Experts of a small language model.
Size: 10 layers, width 384, vocabulary 50257, 82.8M parameters.
Experts: 128 experts in each of 8 layers, 32 SwiGLU neurons an expert, a softmax router.
Training: 329M tokens, 6766 steps.
Below are experts of layer 3 (counted from 0) of a mixture-of-experts language model. Rows are named router (the router's row for the expert) and show model dimensions 288-383. Each number is 128 + 24 x the weight over its row's rms, rounded and kept within 0 to 255.
After each expert's rows: a language model's description of what the expert responds to. This comes from a sample of Wikipedia text that the model never trained on.

# expert 44
router [117 122 109 168 129 116 142 107 157 102 141 116 161 170 130 106 118 112 135 140 108  90 100 131 129 125  97 115 110 100 123  79  83 129 127 101 119  88 146 135 118 148 174 142 161 151 152  95 151 152  93 134 118 142 137  96 153 134 116 152 130 116 125 104 126  98 122 128 140 105 152 137 103 113 114 172 118 183 111 111 123 148 143 104 133 133  90 132 119 138 121 143 173 166 147 167]
Description: Plural noun endings. Plural nouns and plural suffixes after the/his/their, such as positions, measures, members, controvers'ies', services, students.

# expert 34
router [141 143 130 128 106 155 102 129 145 123 144 165 145 115 101  96 129 139  99  89 109 118 134 174 157 193 133 108 129 116 147 152  90  94 119 145 167 137 134  96 146 116 140 116 131 153 130 175 125  82 114  96 111 165 145 125 100 140 151 129 130 120 115 116 122 110 136  96 144 125 133 109 153 130 111 117 135 152 137 132 147 127 140 106 143 137 133 108 111  66 133 129 107 117 117 167]
Description: Digits and table structure. Digits inside large comma-grouped numbers in statistics tables, table pipes, line breaks and list dashes in formatted data.

# expert 40
router [142 106 147 172 106  95  85 145 138 110 116 126 148 121 132 115 122 118 152 112  93 132 149 148 170 130  87 114 146  98 137 144 129 149 116 157 137 123 123  95 128 126 160 135 125 122 111 101 127 100 140  89 175 174 132 152  98  64  97 143 128 117 142 114  97 127 142 108 134 117 113  90 126 103 137 137 138 116  76 160 135 120 127 148 122 158 146 112 127 121 129 129 122 128 145 106]
Description: Line and section starts. Tokens that begin a line or heading, mostly line breaks, == heading markers, table separator rows, and first words or quotes like The, A.

# expert 62
router [ 91 159 146 190 139  96 153 105 131 116 136 123 101 137 123 133  82 154 134 134 117 128 140 128 136 148 124 130 134 130 134 110 147 174 106 114 103 133 123 124 147 140 169 124 173 114 131  97 117 124 150 135 150 138 162 162  74 114 118 105  99 132 126  90 125 166  93 137 119 141 141 141 130 150 139  97  87 108 145 175 102 136 105 156 142 137 106 147 119 130 138 128 110  98 108 134]
Description: Sports table figures. Numbers, goal differences and pipes in league standings and results tables, such as −13, +24, Votes, Pts, Swing.

# expert 47
router [161 132 112 124 127 128 136 133 113 107 161 141 113 183 140 142  66 143  89 103 139 154 119 115 128 112 126 169 150  97 128 139 106 141 137 162 135 143 179 148 120 120 157 142 140 143 118 105 139 110 115 146 104 152  82 132 111 127 163 154 136  93 139 150 126  95 144 160 148 105 126 143 130 121  96  87 168 145 147 153 139  98 150 136 123 106 153 114 105 128 157 120 168 132 144 135]
Description: Geography and place descriptions. Possessive 's after place names, and in, the, listed, Historic, population, °N in town, census and building articles.

# expert 46
router [114  86 120 130 156 142 138  95 164 140 102 116 167 162 135 103  98 125 104 107 109  97 141 108 144 138 102  98 130  84 138 105 100 122 143 129 120 108 174  90 118 142 154 133 161 136 147 110 125 176 115 119 101 155 123 106 147 122 132 205 132 136 141  75 152 112 111 118 170  76 126  93  88 136 124 151 117 143  79 125 149 158 114 138 131 117  80 125  98 108  93 148 168 115 147 149]
Description: Plural subjects and modals. Modal verbs and plural nouns for groups of people, such as might, must, can, would, they, people, students, players.

# expert 41
router [151 116 148 140 144  92 105 138 135 115 153 120 152 100 121 171 103 148  82 137  97 124 142  93 151 161 140 128 108 116  93  87 144 104 150  97  82  62 143 129 105 108 103  93 129 159 149 137  99 133 118 120 110 121 137 106 138 122 126 179 100 145 133  76 110 160  64 124 134 148  90 131 132 116 147 130 132 122 137 114 145 163  76 147  97 125 122 163 146 179 133 155 147 122 104 121]
Description: Word-ending suffixes. Word pieces ending a word, such as ly, ely, ing, as, er, after a split stem like gr-as-ped or slight-ly.

# expert 23
router [126  84 108 147 125 117 125 116 120 129 128 128 120 145 169 140 150 123  98 128 105 109 170 151 157 118 146  78 152 141 110 125 149 107 107 138  85  90 152 146  97  97 132 129 116 108 194 103 136 122 103 120 130 128 145 116 112  87 142 178  63  85 126 149 133 135  79 136 146 143 151 103 119 153 157  83 157 150 100 132  99 148 124 138 125 106 114 105 109 131 134 104 102 150 111 157]
Description: Numbers and quantities. Numbers after over, about, than or $, such as $3 billion, plus year, day, votes, and day numbers in dated tables.

# expert 60
router [129 121 111 121 107 112 148 146 149 104 165 100 124 146 127 150 134 113  91 129 144  92 154  95 103 120 157 147 123 161 135 187 118 106 148 159 130 119 129 146 134 111 187 124 153 109 134 141 175 140  74 170 120 128  97 153  95  91 189 114 162 142 101 130 137 138 116 139 113 119 102 134 152 121 116 101 114 114 135 138 121 116 126 105 125 171 103 126 107 112 120 170  83  96 167 124]
Description: Conflict and lineage prose. Line breaks in cast and name lists, plus of, by, his in history or royalty text; attacked, captured, against.

# expert 35
router [110 131  76 111 111 132 153 128 169 123 170  98 140 132 123 167 123 128 150 116 149 162 161 137 165  95 115  93 107 119 106 120 108 167 112 143 123 114 158  86 152 162 142 108 164 148 173 143 132  85 125 146 118 162 155  91 123  91 141 145 114 137 149 112  92 124 135 129 167 124 184 121 131 160 166 101 100 146  93 116 124 132 156 119 132 117 132 143 154 148 134 132 161 123 131  71]
Description: Copulas and table separators. Forms of be (was, is, are), table pipes between numbers, and degree words like significantly, even, much, very.

# expert 12
router [192 135 192 131 107 125 149 121 153 114 155 113 131 160 114 158 128  87 134 142 121 140 116 176 116  95 151 139 145 105 141 140  98 122 158 101 113 131 110 116 135  92 112 124 126 114 146 165 142 158 158  97 115 154 126 134 122 153  99 117 134 121 152 144 163 101 127 128  90 130 146 122 121 129 158 124  91 136  96 146 102 170  90 168 119 104 109 114  98  98 110 151 145 135 164 107]
Description: Function words in prose. The, of, to, semicolons and line breaks ending list items, common in legal, philosophical and enumerated texts; also before, without, other, own.

# expert 19
router [128  73 165 108 144  68 118  68 162  85 116 157 128 119 156 114  81 151  84 111 106 189 122 165 130 118 125 142 165 113 109 130 103 123 104 155 129 161 146 157 142 139 116 136  97 165 134 142 143 133 109 111 135 133 142 135 144  87 114 159 116  72 116  93 135 116 106 130 136 150 107 111 116 134 157 148 139 108 145 110 152 153 157 141 106 153 136 121 101 126 113 155 146 116 152 131]
Description: Numbers and quantities. Quantity words, numerals and percentages that open a count or statistic, such as one, several, 21%, 48, million.

# expert 38
router [150  88 122 114 133 104 110 111 109 123 143  72 120 161 150 180 113 137 109 124 144  82 130 123  99 163 128 123 112 119  76 121 124 166 152 138 145  98 136 174 139 155 134 136 162 134 112 143 116 170 120 136 101 119 102 117 130 135 143 165  91 142 136 122  84 140  79 165 162 160 120 130  93 186 144 144 135 122 131  90 109 139 175 107  83  77 143 107 112 110 137 133 134 101 124 159]
Description: Sports and music terms. Words in sports and music contexts like York after New, League, Conference, season, Player, and single after second/fourth.